{"n_experts": 80, "d_shared_expert": 0, "moe_layers": [0, 1, 2, 3, 4, 5, 6, 7], "routed_scale": 4.69, "lr_router": 0.00337, "lr": 0.00182, "beta1": 0.9, "steps": 5159, "dataset": "wikipedia_en"}
Below are experts of layer 2 (counted from 0) of a mixture-of-experts language model. Rows are named router (the router's row for the expert), gate (a neuron's input weights, with its number), up (a neuron's input weights, with its number), down (a neuron's output weights, with its number) and show model dimensions 0-191. Each number is 128 + 24 x the weight over its row's rms, rounded and kept within 0 to 255. Numbers have three digits each.
After each expert's rows: a language model's description of what the expert responds to; "comes before" lists some tokens at least twice as common just after its tokens as in all text. This comes from a sample of Wikipedia text that the model never trained on. Tokens count by the router's weight.

# expert 53
router:111100139150118140150177127154125142124141136110127129086105133165167136157154098109158193095138150140107141155171115151079128147164140133108142122095062089130093124083116119127129117141100143120135151153148151123099084112124152132076134142119113146148103099135156151113152129131089125135105069111078131123110105155110073107159108173081117131148118160144163154158092119098119112174125111113140110136108153123148150121149099105138101101120137151131139100149112145106107145162150104163119153153105085133138136151165120109122113118106079130135136119108123144098133109103113144115
gate2:116100140132100113150114110117143187135110109120130152100162125102104081164130154115151153071146097142117151143157108120132163147139142132139128156119092153154083100127116180126138103101129110152165153115147134117116103087131147109129118124117107159110096105124125085125157103082127136115106135132123141112125124205128129137150121094080100138157153141106153122098127099125145125149104112145123100094106132132141133166136122140071077108164156144170166168111101159162131115140091129133114112110116116144155116121138152170132077121111101125136076116114099145130149145158163154153
up2:154131136134127120159128133133122171142132136128174141123138129112084116145054184130132144087168130110150166136155140101119112149171136120133138152088102164134114110124110162121122113127135118140147135097123123129125101116128141093119105113100096122128116076102101073138139081104088143115144113137079098135119115184118094141135121133062123122135147132119153141094099093140158099139112111143153111090087138155146150132145112133091110092149169173175105130093124119150128132136098099135124183137105146150115142130131181139112123110131102139142089127130106116126164141159136170159
down2:117130137134063093111149100111114123150145128077110128138134097092125092132117146121173129131125112095143132137136159130142112185108128123105118095182144136148122134156127143117177134096134098139149144148071112146133113121108137122152110158194154110108107095148114130093102112132141168099177078127129107151129162128151094148135104130138142158136098136146090124145103125163181134140106141102140136104133108149130104138150098109142149136158180130160079099103148116132123161127140104152121168109151149112148148103075105119123134137101166146116089139132147176121133103161133158106
gate3:138128172164148153140118078145098150117125153116107089144111100123165127156109131106126127118114124155081135132112176147126131107144100141093113105135143128149112146154109142118139098079101097133150124157153141156145074111109117142133124114102081109153124119125115130135166141104179109138086100125152118094119112121126149114149108150115114153118104138149104116123081096138171095172151125087176075187106191129136154147130133117111119077138135153130117139134131182083125108162130107082120133150116082140133122157124079095130138121147127142161123121135131120159120162137131126097
up3:128127146137132101174137140125146121182162127119097171133125187172106112144161073121142108087125101128135089158154101147126160165104129116143130101127098086159107104103114142098091140117172123107151139131147141097094144110098170138113127174152142156129134099130156141147110166122098134131127119104131153134145110113107152077143115107113142149150102149133111178125152123117128142117109091149090120082129103123170127113154124132115132184157115118096161112108104081156134160118146119120145152135107139068159116138129150120118089119117113100114106117118113110082106087136110158156
down3:161094124065064169164125135159145116113173081163154120120169140127141119128091109119148093141124133110149090155142146126162132128162192109153101138109118114122110122120122099140136167160152082101124131090086131099147143116139147113108092148138143174149119096150111118131097134135106141139105091113150108117139164114114129110153121131109095114130139163152136135135166145112138131130157106127152107165165089136104079122134139115133112138104115111131078118114156112161153143121141136162114140136167148109134087159099165108112136160100119102131118145102194145111110170120135128126
gate4:127123148120150117129103071148128148090105138103140139119133169127131170119149065134148144087099106176102131114119095189089158117120136141091156100132172121162142163120134155137122146126114154127141135124157149134103121135142143122136103128161115119151128130140174138109108132109160168141129114074092146108115086110135139133172108120107097132144144109179167121109077146145152121105102134141140142108135154103129140142151135155139126125136110134087132076112067124154128116130102165113137149136150158130144142142155151110094053123172186098144127123135116131114098130126105152117
up4:090098151147128107120151125122125139120109141133141155120141143089158133117118108164098110123139085131113126151136098201135151155124099149116111124138151120145096114193134151126186127130132135124129158118119110131092153100111149096135162145144108073140096109119157090106135130109129156109108072118115103136135115113132133116152088095149090086120108102168140097156105157160109128104170116123156168136112114173122116128159095155105090171161081102138116111143110116122109130122110148139094131138184114121109144095110121150127106132136169148166107142148112165139120102180151118155
down4:138135128127149136170136125109177076089093114111145119127123111124140163124155112187138128121119176063116119160117144103089178123071108123087130137116130102126110098127127092117162076137134172133132147115126137142144137119165128156126175138111102119104150151143114134141144143156097111117112135130109138103078116164145113079117096116112116147149134119148088136120131130157147120145148109123125125147097144133134144182155174118115058136119143129125089141127110115098124101095085127152116101093134131103110145137187129115161139117078143133099121145145130151164164146128132112161
gate5:135114190154196118138157108150144164135132144155120100145106149105170110120136119132132113187147147150128116128140127083115155159126108094120174118085125125161139139123084137128120142066126095132141161114140129112116103125108132165093154155139119143128097124124128178161171147137123117145149077102096101088159111120130101134136156138128161115131116141106117140113120109112135112143100097126081140124089153136119164087157156086154105078139169145106121133106080116112136102148125109125086112135132129159168081119145092126159108119125104111126179095129142110104132120140131124118
up5:136121132168102150164065106114164111111148098148124174156142085104120101144161129105115127148145127144123144118149141135161103115124097136112124078094133119098178140146140173139139127134133139112118127100121126105131136166123142141144120121131157109121149107111133131156119128135098152141130145112083100168138141090097154113139094153174124174167108107124113177102136149174125140125149115119093152139136099097152137103108147133082133171147072136126160111136120094163159122140157119110148114115141154120126150080078176156094139114163146141132090146081114101115120104141119098171
down5:111090104080118144162091148140131080144156107157135129135160132124139114119135110115159135140148157093166113152125129172141116130170152099166110118168114129146142116151176077123137150159119082065136068138096165108154134195134108126108109123136108114120117150124127110113161086184123128125094130167123109143099099118103127093141118114129129125129106129114149139124125081142137117149148137075138119134148149140097112156140142100136123106091152099138136136127146126156134133100150127165132126148163122107161100081140133129073104179120141123118146148109121154108125126108167120171
It responds to: Table cell pipes. Cell-separating pipes after numbers or names inside data tables, such as results, vote counts, percentages, sports scores.
comes before: "\n", "1", "2", "0", "3", "4"

# expert 33
router:105097162164117163135169092151155129136162155135087135128118149158171144153141132122133154134179129124096117126126139131119126171145144092092138104122091108159126141127093163119135104114110116073139151163170150114095118141110119153116120135149139142165110105143149141131155146116082127142086088078085118086137084093098077115150106156108130130130113189158151167146126107115112089169124096115134106152096149107156152132131151118120119118128142128129142114163113144157125139123131115128122166146109090108152117138151120121083110109138107107153139120128100148126087094068138135153
gate3:092126092181150142133131115132154159164181168108142124136102127146168116157141132113165115093099141120141110143079141115124144143172154146132158113129118125132075131106103130087119122074135114139149117141172117142111128107106140136082107106131107137134107127156167126128122105128170137094142129092149172094090140124123135134113108117150114151172121155139099150185118118139127115158111113130119106165148161089137135142128129120123112129168124120105122052152127178113107137136137098097160134155152123106155108128140121077116128113092130077117119115100129168117128104136080159088
up3:076118081167097135104092143111135125156145132096130095145159088116123126104133160145145116131105131100175153102064164104124141132172156149154121131155113166120089138133132105123146158107148109147142113110118073160153135162150138123108094093113141094112154130159144099114107085134156146085126160111162197111113122136131119142106134133171142091138129151142132119146169166125103129125131115134093134118153130116093136154097096162123140147110094102123131091156131144135107106100120117123168147103135123132143132143178172105137119123118098116126092168153121187160131131122146119129
down3:162138154107148142158109117163165111117112147124095141097196146146101124125137099103144110134123085156119095139093133118090159109119106149128169135152132125160148179103099167144103089145122126128107146113157154138114112123123133125163133117104148130099102134130134136131144152120113108109177113139155165115126139073148147144111162127115163139142128130135137162173105107065103129120129104121159116124129163121144135159126126099076134093131145114158102143112121154128160135098127085082160113170100113115106077120112119119113132088147150111147136141088151102115115141162055140158
gate4:145133130153119104167154150137163131133136100099060126139112129128078145115162079114133159113147130149085114121136082130105119152164137117117132104138140120165117155110102126138124099108115150159203121094148152103158120153132124101128115147179096139151097115120129134132106136117109114130046118110134123143125132085121104131118105127134152125098109166144107111123137147141146136113117167102119122113113116119147143059120120135119158131165101106123136109159124171082120103148122116074178146141151128114150139154134136094060149096122127116135139130125133104130099091183134157122
up4:143144096143129138130164113113113131120109152089123138142117134128093120097139090108144144098171133135115132098099118148181129133151149118141091136127140166178161133114114119131131143112121159175142128079116130144145135131160119079133134112135101110104132121171088139136095141131150138110067138136122117111140112166121088137105117139138116122093090146097119121138146152154124141129153154085074110108100063138097143118141173143099149134149103089164106117144153168068134124134120107148127101124193090138131150114137176073095147089151110147130141137172143137156138112130137136145
down4:142140120138135124148141138152130142141115202156114151130155150095137158127117063154112122127106113140104137169131100173131120153136079157110142129109117147159159054085159146113169115143142125117159146070103104141161137156142114099115136124099078116145187126114096136164124134125147097114126113146147127129180099127144129108146077141082138087079110159112100120085134135122122139170107121123116096061113130137125159144119122126119146120124139128140129142130132105147147120131108141124134164124105110139118119120123133134115122109099132170113139074142106092185150108119129149143
gate5:081158109115127132155110139121127154125142112133127135137116090103079125103135163087127103112110131162154086157130149098133194157117109142158165124150105148155137123127084099132142111162125125110134125131138115144155121149145128109134160133167133172120145158148115126149162118137149090102145154098125126123100095126113139147131151113048101123149085149104135153130121099097116131086090096118111110127110100089118098152109173120114087082134172102112118143149110142154140122155149080177096122114169143104153109122154113149137128119110152160097121159135166153134115132110102148082
up5:111134110158138132121126145101163137163156090097096153102126086100150099098108122136135116171173185100136182162143154150139114074113199112114122125162089132130148122102134109135116126106123151146145097147128071120110124150148107124113134109128131138116146142125079112106187119115113115121112113121151095124144119111136086149118122127130132173119116121114113128151131122117133098109153104176172127137118072133103131135120163144167127153117152081155102157150129146100181146128114120133154103133095104103116163159141104113156093137134113085157100117125140155130108149083107149131
down5:120142136119087142129104130117139147145121133132123121122156125128164100095116106090129118155131158112089111067134134120150123134126120103139132168138148146159166129161137077133142142138096135146116151126124083139133107127140119137127171098141121153122132194131091122174150101101175123113121131063125104103127115082131139083068121118145098154112089130103083122147150168096141135140132133138142082172088159086109089156099109177134155135107145160141115144122123112152144148130124127149137118166143114169130167108101109118129122149112149161118134173157146149156125097087144157132
gate6:134167097165151128192155109142106192149145165104123142129036137141116160178146122117151141112105155127101081143145115150109134121135164121127139119138128110155083143125082105130109126114101121074146149151163144128137120119094129142110102137137137142150105119160119150114107147144144135154130091131157128116129142116107156129168089109113131127119142134156130141127093137117122116182099086090146116124124138124151114155123078111144133118132152122087103078148134133117085152123174097087135145181137144125152095129087133111141125146117139140108123117103093141128106096147107169148
up6:152151088119102131151129120117106163135127135100126088141083133141096156161121159149088141116134141115102107105110122182150110130115151125128116143159138155141113120133097108158171142130134108058124129112130127160169107131124120101158097122116140123107126136149103118080112114159116141130150110127184130147162107135131127130150120137136147058072135119098138132085139173177118141137125131106096136109141097125143108159105057128120170129117129125098063102150153127145116131106135079123121153126141147144138105118072162165152136163151126148142090124150111116158135122145166134156
down6:124154109141092148170144105083098140108101129161121125125112068109127146145183076100141129125115121099108143155134063161093116146086132114104150095139166104164136145076078146152091121140148154125134109171168151126113101134162089098128096125169145147120115174119140133109110172110134121107141127146140140117147110118107141093128121149138172172113148175140148162126116135124124125124159094153153122125134173130122098146159103128109130156142148090106187139121130100094112146095115122113100164142119161132121113118116128091134131108105160132124121087148146120136114125101109124126
It responds to: Table separators, dates, commas. Commas and table pipes between numbers, plus month names after a day number (21 February, 9 April) and JPL in asteroid tables.
comes before: "2", " | ", "1", "0", "000", " |"

# expert 61
router:104119148149125112148174121149120131138138141122137117114100113177179178151142103121157209095127151158114121166168124114109136144146126127119144109094091127130087128095105096120125128150103142124146147165161141123084086127092131144077120151112108128154104114139153158142153123090104129132104093116102145119107134092104064098139100167101112142144126143147157181143105112135150110190125114097158089142104158099175123122139092098136124103126121150120120098135127147106155123149141114127124154143117109125128120159175090084099113119128099136128143122091120140118131108117095124118
gate2:133119127125168128160135159114121128129142133141116128120149120108186154117111093138148103131109112151107140117136142120151107148142114125122130120098155120149088138096108130097121140144151112159128117141130152138082168108128113143100153130110106117171123118147155142126134134143108093078129116094134116126156142122132185116124123125137115112107143119108110169117120124136147093130119151090131133137088154125144069117142118148113139093201104093068099126137169091118182151138164090161153141163132112102162150094060105092116128129138156109118154111150085080127086167156146132178
up2:142109179157127157116094109114176136121134109103149148115105152115084148150189102137102181091133147137147132158107110161107140151102129118087079103161073092132158164167139175135165109109111095121131103151119175128116095155135111129125124133115149141143135093143120106116152160121143181144156120108098137159090130096104122169151130120107146159152062129146136135116137152148143134103132142099132129139157091135160127151083138097116140129125129127123112131127105108126110111146110137125152104164097158131109096118106147144137127109140129132170123116072134125093112142119107094079
down2:153111151135103144084132119144136111120163113149104139166080121104105150119145087106104133110071100148139071095144126139081161185135158092111110110184100141158130108133107191125138118102128098085109176158118152115139136145164126149117081116124141116124144156160130151099126123150126096097117094136133131156118143108156123110148124147134132160113140133149127169141124129141144094131120152124092110128149142163133080141093094133148070141133134145109140115166129132103155137135112097170117145173108118132170170106110117109164124152101148137156133099159161113099116138127114147127
gate3:133100118130188102123135124111187160126125145119172120129154112096150116183148150131130122146144111120115160067126140117141138146091103067109161114108145164130096110083121124101149099145112109111142139122133120118134098165122133168146148132125128136127104134117151126137121144133088118136101117120157122152154123124170104127117101147185116160135158086087123136100168123134135115110134155161139101110121142202174109122116127158122151087153119129159088133148157114105133118169142130150166128104127142107106065129076094124123126136129118105124174129159093116097131157108152125144
up3:105124135104163103134123134093124102148118135136108108075104078109167142140138125155132128155122109115121182062145135095141081118122119089139144130120142134146119098087108116129141107143182125122105156137128097146126127177104148114141131162109142150130133145099130114156153147149114141152112156136164113132144140128161110116121119112135144129157096075100139156112128154111129127151150108168152103128120161176217117149127124130131179077120125081104108128106133099167155101116181148137126115144120155121118095125104094139131116139133127099123125114168091121074122141129171107151
down3:131132093130105172139166108186131114101133097154158157131147114132151086081088129103109119121192152120144093127116059094134096046120156149114107201140138105076156121140126127131121134131127114150130122100104097147113133146113160136128126169121142106125115122118130144126120142114128124160143149119109121109123142123103101126181094121140153139171128113131121074127137151108095149163162129101141150107150143109120117141183144133126147137129138119125150097122127129150115164099108166113134093077126113113113097155099123140122120100128135168107100125160116133127166105134115137168
gate4:057111169142119095125132083149115140137158138130093135131159109167132106097130131157096154131095118105102136090168138121147157144144135107147140147169188124122125090135094148151137094134121112143130133131139126141140110115093151166139148139154084146090091147156089136160143130108147109129119148157170142138130157169140082142133132128094103106132101158136100076125132099125151115103079126124098131123095073136125117131119161140141146075141115137163107147111138177121143119099127117127130077118124140129136127092133114129090145140115120113134150151147100174072126144109102093089
up4:214145138127170129138142160108153118132147130108165120094101182110098169135145151121148058129169131139121095130104149135125112141146130137113120096097082122142153127129175110123114173078149134116150136117133133115104144099113075102135086158086136122152140083112133142098138123122123106123136106116093128112132101113111166118156147137127125144143131108139138131149141120123136150175154102117108103112142142153145146089148111107142114145131143139114158068118140112171094141143155126133109171175113125110156148174112151141142112091144086103131105130119144118172137138104132173158
down4:116197127191130107105153120142131130112132141147156126132114135119135158120139082124104147124115086153139158127142128125115160142125096102140141111128158110137139127118189148116088128145108105161123111107130077190121114150085082124122123114135136127101139110145095147136114071116144094125130169130098082130127144147152140174138114140162124105161100109108135139158117134099109073153158077127101115117160105078138153121119101149124121121122121139076128141115091117157163146128147096109157126122129146092130130113182148126091125122119112141149127158106156143168160161089110142098
gate5:081125120147130162142107125116149100133189158097150142103125100138150136131144152108170134120106128146149139111154045076160165120137102132110139123145137109151168097127114149089095125141139104104107105141149145138149120111126150095115121132137108136144111130121102126153085171092123096139116151124124134176118138111124152116107165115150121176144131158119116128112148159086134146128097114110098112113140136121142132141112156033155148098159135123141117149144110157137143105120189098099148117166143137100121145142094101095093165125105138132106116102108109141114110117150156133178
up5:168148157132133138134133138165145108148051137143104116153133143112131108138120115124096110140131115178113111156128149186105086143116175146134116095104132116111081178134104133141170130109161120141143113140139160092100143110115156167136135144147113154180160110141143142102145117145130137156147090106127135108100125115126144147142118099123118120146116126168126126151127112139095098157139118115156117172134115082116136102155124202101122143151112111085124084148152082132094134159118134133095166123102129113132134119120148146138083105136141109156157094131082123091133164100099144079
down5:109144161105125101081132141148147161118138092169112125148143142085127073135121089149137141105136085145176096146153110096130101146128142126170114116120157150120083141124163115105143152148168112075119109119123142106166148113083115140093138086132123159143134152119087130128126126140157120084129066136106124156139133133111126150096166118140133099137128126112164117135186149114109118109133117120100139159131119134128127113147130163143078072145147133128124125147125114112127182101137153116153167145146166134132152087105094125151128114119134143128180092155164112147079167136098118134
It responds to: Possessives and table separators. Possessive 's after names, such as Qutayba's and Hibbs's, plus pipe separators after names or numbers in tables.
comes before: "1", "\n", "\n\n", "2", "3", " The"

# expert 0
router:126120153154152175133184103139132121144136129122127140110112153179136161152156107109142103136126156178105092130128127109129162147169136113103147100102089095177075158107110149128095098129149141108136140142154149091086108146071146170088108134135122132174128099142158117148149135111110135136124085123108156118083109111119111127148098138071093143152115126150116165122118141102138122150124105100134145135103132109137141120169135111113116076127144158113161085136127157144113142108132128117135164164115079130181140145108120092099102114151106137124130137073114139111086099137119116126
gate2:141134118132111127135121120125136149167152140119111094152128106178124183123131111103177100076136054128135101168143096104110112184141148126107117071157095133168084109130119131095170115135137127175144094138127166116134143136139116134114109127157168101148113103155141128147065124135155145150136136134132189118111131156134125125124109084152107113162095182138121150111109089103136135136141136122108091119160122145108126142091129139151119125119082108115120114132103150126123152134108108164135153133115115097100155177102109136156125117135100114136140159127122162126075152101164123110
up2:138128129143102144141092109129137141161153140107143099136138082160118162122133180123148099084120073132131117150139111126121124148149129140103122066147128138176085101140104094077175114125150104173155105091128161101135154108134124133113119128144161106122111110153140110125072105126178134155130164128128214133118117151137126094138117102170126091134098171132156167117125097114143132144142129121121093116155118156123121138097125106153127147123083107131131111121107162109125149138115104171122137122082130099144141155124129123152094108136104136128140159124120167150061147105154132133
down2:093114100129141103120108069102167153109144107157131164150121162145146129160106128127106071095145131107125140145123159077138110139127144130130096135086124117076111127089118132118110164174153115134156125137098120141096128170133143141098157143131169138155131094141119088118086133154116138132130113150137160175096139129107123111110104140108112120176120148126151124100139125151107159149187132136094136090168114086132150134126122136130103076120156122118113122102100109138135110148124140138174155124169154136102145120078140145157153138142133123149166106107074131165164132102155080149
gate3:141139106090118161099116127088075091133123125147146125123124122089124127102128122142141144110122151167116146121122131123142149110092160145187156148134118162153089113132107163120130152129104161151097147139104110092150173128148122140143162141145097136165148119175138116115103138088157136114150118140130154156115156125117186108101132098088120145116131118105091144129109147078128146118103136121099146127154105144061156130173166106155124133154135153112135085143148127128171102134127108090149154154153082123110143136101136151124154122129135123130109114124100099150123032142130135089
up3:090087132149098077111128128143128143122149141153199179117106125137098111167108116131107114135145130108147120139087121126093098105149104102142127148127133111123114113149149099160136160145125076082138125154120114104102112143140139176139097139110139097107132109175129126157133144121129149126111130141094117171106126136119087161150100119140112134123154133126093147160189128111088119099124119130182107099143157114145124106147104141106142113121082143136119151125148130104088080100099121144146107094070181128154139170148134170129104156130142114147130128175150140129176107110109136155
down3:119137140136119139122158130192109143107147130131136100113154119149140138157113154105113146139117144124133104117151121152102102112191102124099116118112167127154119105129108075153132139145101128129127124108147103151127132144077121152124127169134132124149187113128095126153147157073170124172116150129143125168169127135172141153138143108165118078086116144133119118104119108148125142156106137135096092113118139087096100151122095096136157125075142143149107094138118124121144130080107134126104145117146141151123154117121096084121113121207128085107101158134088134109150113144133195120
gate4:108113162120145183126114154138126112120134154110172086122124131130118155133118173134126102104120080146092092107106060095082092131143047117121153083153131105117129136109139129065090129151139117120149157172135135136114079130131076150121127131153141125142061135148144125168102137109121149144128154127128133122111067106142125135134150114118082089132133183125156162137132141137155123148112152103128124101147150140119157173138127081127152102133166105116103133146186121143146137129136132120121127112163139120145099154122130120109152118152098136135141111138147129154131137131144160111
up4:176154141123108175130118152151112114113117140089163079129176120138120132117097176145110097153166084138098104103122131114093081146133069150129139126133139110155111169117148122097145138140149100125120152167121117129118131168159110130122144095098146106136091145126146115091141081157111154108150173128147096129085119138120121147139153099134121101109126120122172135139130156139116088124117147109102125080107134121129134153102104113109126137117194101078125160152208134132155163152102151119122120150135149139120077127121114112112143084154091138134134106132129107140143103119156147133
down4:102136120110172170133101127161140129113125159116138108123110160109086143124128146136162130180146078123147133134103155169082121147216108133118125166127114129161083176128133119155130116131104121135123148145103104104151148146100131128120152108112182147081136149144108128136109173110105106102117141118151147111111178082109141127111163116130127143113136114112101172119133161118138084112157163107110134103107094157104075117142153106148134098112103144132077134142143126134113141129119106149085100180145093164102134109130126117109178119117160147135109125123091142115105109126123133159
gate5:130137141108128148122183102155129164158131119132149187093120177133146119138139110134117141095152167118117149122136105164112151119178144107148129156119095165129154124120119119125133138123091161102149155142122125107084129076119153161104125155123109137108116098114185125147108131140094147164121124147118087113095097139132150119111089138110119152129142119138131139107133142108089114104128148119087125110105092165147128145178110092139123092117080121144149131117099146111143100117185176064128116119145126126190157085080117162097118132130115084111148141120130113109110149152156129101
up5:125135138101129133108186105136105108125130131143087118095150174087116162132137110189139145125144158091131133111130112141119175139159121149170130150127125153155140147083121158137082136140125150121177157126117110089120117089123104173115115151107154118102098103126176129152120116140104140162116144156112137109084112118130187126096122147135152158138130093126090115117156144134088127119127134123071120089133114150102118132176127094117169101106139089150136159101115155111130085104147178100137131136114163146199118099123118161135093140104110139127140129108106112122107125131161118112
down5:120111144106161130119178099146131132140121134170132106112125127143116133134093105166098168113194120121111170131108144142150159105109128111143142099135104098128172115136139118150105160143108094150126155135114114130158120138162171117095109170076155139110162115073128096136117067124125148107107166171089093106117135125137119155107158123136160145124144123116086105132144104112100098140154151126101124139132091173132128133120134161079109097100109137145120105150082128104176104102151180144133161153130115124106130088102095145137135137154139116080172134119135129134171142149137130125
It responds to: Table pipes, word pieces. Row-initial pipe cells in tables, plus mid-word pieces like air, ord, ow in crosshair, Sword, blow, and year digits.
comes before: "2", "1", "3", "0", "|", "4"

# expert 29
router:092114108161117137145167124158142112137155160116113120102111122160180161153136103106166206113136129142120116136184110133107130145175142116116144119126087102110099138074108128122131125141104129100122143157156154102097108115112122129067115137139120138160114109142140172106125110126101119135113076088085152100111119118109071116143095150126116150144112176160171155164101114114156110172119108115149113152111145107149147102141104109167076115133141131125122110158133137111116167152150106135138148150105096129137123148148111105115122107110098117137172100111122148102125081095102121121
gate2:087069107144179152143128141132159142166163117128100113157137133115126154173138125133143151121093156157079116118143073144138105147124119127135145132146135152157106136099157175080124092112142133104164118102162156108151100122100172148117129132171074123142115135119155135167112133072128116123158126103131169126120109123111139106152095157159115132147132141141111131132111134130151071121087135109108086111116141116181135132150160136147133097150142169097124123131095180135125127173133115110093096179087096107140124120125123094080102128102147133100130136111131139114138119107133147129
up2:160146129139110086126101170116127115085107128111117167171144118144144084175139124162130146054125089145127137129163109098088147113107111113144131118135145123134112107139108127122117127112190101090147176114127104124130118136110167127161137141146155113159090132135162120124163135098126172122113133130177120169139171129116156154151118125104126097121107115137106127151174124148118125100151140113129115182129113067096126117103105093112087129112099079127170137137104133150109113125128115134104089158095135096149112169141154115157105103116148158163134126167094140104107123099132119103
down2:181134091099145128130135112077121115127106123152124131159149107164116109114096111123147094076138109096158144136140129172106127158156113100097122088131159168146164124104153134143108139144159142162150121093125158119189176162100107132140099122123097107141145101103116118119102145123162151127146144151127150047104130124118134181131147137083113133110143155149105096171144155119135131124153126107122131152135125090152145106140157108133110087165178173156150140121123160138108143097094123136128101162129146129105105087131133127127145088094141148115118128101104112160148151102095131122
gate3:122105105105104139113132099177155141102132141100118093158147117122113140130120152147164144126094167129159170174082092147115126141187173129142106108165135114110083164153127126121120125126092115165126130124116105077113108092120186113135113124187108131132132111154110085167117133135124135092127155088116198136128141136118134126125128123147149141091128106144118116141116161158126108094114129136119117140114143119123126157154097147117146171164128133065139121148098104138118148164123157128118128131106138112138133133160098133145108090055109141139144115115088118112104122152127142068
up3:133136157155167143108109146127055132151098128143115157085102115149110144132130130105100101120141073173126093113138167138137118112104090128128157124124154136163188090117154155131136120132142134111112105130141148142127120155125119103109136151079104143122131118123162146135131126127147129166140114171156094120098115127141132111161187136105128115140116172136119146132095108102148105148100084100094148134134116137125141092116142147179134058115158135189132096100131138132156114120147117102129137144122115097168084120123153121126111169164092104151096127146123079134121161163118117165
down3:123151136125105128120107126158117138125134099136105161158108130124124135125151118109092146111113087133148150157142090170089134141162135128122135146116154104120123136102161138154081132140092119123153079120153140112067171099104140081151124156128143170106148140154155112131098162155111149145087141123075132135112126101153143097157143097140115158173129110102105131135129142080114164128101108156116138121145102137177183124130122164104119167143204139137136133137141116114138106124164120111144093110113148150115156130099109120141130168115123139128120145103073073105089096127118100091
gate4:159139168135167112169116137110141107151112106109150154160101142112099078161114058098128144115104117099106145066145173155119090133143113076139117136083145144107171118122136125112116086097095135129154134100143111123129126152156143136151102132134101128115128109068092129162134119095201101130169146121103152103127135091134148137121098133137135146133108114117145112075116115116127117122132163119149174109127127110150142096135134159198152123123143167159110136118119143139082108148120139113149163131146148140122130124131082118159122120109138075150138123119092134141111143153127135130
up4:083141135147117159147153141147151172132163094185140133136139096111135104147121085098146150161133107117124135155140108101104184150141107169141129109110129150096124167120122112102120101127092102147139135144130144108107142147141142113116101090102102126183139112110135115164145130142130074071097178087125136121067112121116104092119165124173122105138121133138110091128112120084126100130127139133112123140118131152091155166120142086143097149117114104125109118148104152094146126161123157101144099116168129150157130093172116117116121128146133084129148128129122129126122152163177178161
down4:116122121106130139133163115149177190098193109139130170094127093146116123127188119093153157091145153149127144133113162106099123120131152149158096131122119123164105115147169147110103153117137158133128117129119101165139133166129164135086052148123103154138145130139143093081122138115095100119144121122150099123099098093116154136156129115135117116171147133170121149114111098105097140122121106101159166117116161112130122162147113095148160141134111134144132151134109138089091162158129085130146130152127138131092105121156106104157151107107158145100096111113157103085107137105110135107
gate5:146064125132167135155135134107143148090156136137110151119159144156099137138119177114112101136145127149101113160138164136139147149124143101150124128094141131141079095164082153061121118130145157091161097108137157102102158096108149168132109139130113161107107091158119147131098089132174142118125125140139113150148131134128150116155165156134139120169093103108160163135115102126159129139118086133099119153116125149142113161150155136096121079143126114161110131107121134077093131146149096158144087143138057106140116117131140125105147098112113131134151111161143129128114072104142128092
up5:092100148089121154104126096138137132117127163145128141142065125126100160165093091123143141121134132119111176124090123153117117130105133089135148130101122170094144104172145124135127132154126144154092164095098157136133139143155126124197115151096110144105159124143104148150117120105144091132121165145151095117157086118142112145132144104119146083127134148144158122083120172135130119139108115153127128129110109122148136167161124186148150068106145115119090117139140162167114105067098118146113108140175135129136106117099126127096129155134086162163122122126194106122139118123118110139
down5:139197134124096129157119128131118143075074146077138116148126114139149145142123120132109136097099121134131139162105158162123101175111160149144165144105138151136162118147102156134150150134106121128123172102119153109141162116152122076143113118158130154137147166115158193112115135163119071121147151096153137118166082141098118145143140119149165122078118161134163121114115134087113150115094141152145135065099128121139100106148107153094110153120116119121112115135151106155125153123108141120110113128097101171135147143115154111097135136072154146114135100101115120126143103152100120082
It responds to: List and table separators. Semicolons and pipes ending items in credit lists and tables, as in Tumi; or Hat;, plus first names like Alex.
comes before: "\n", "1", "2", " |  | ", "3", " |  |  |"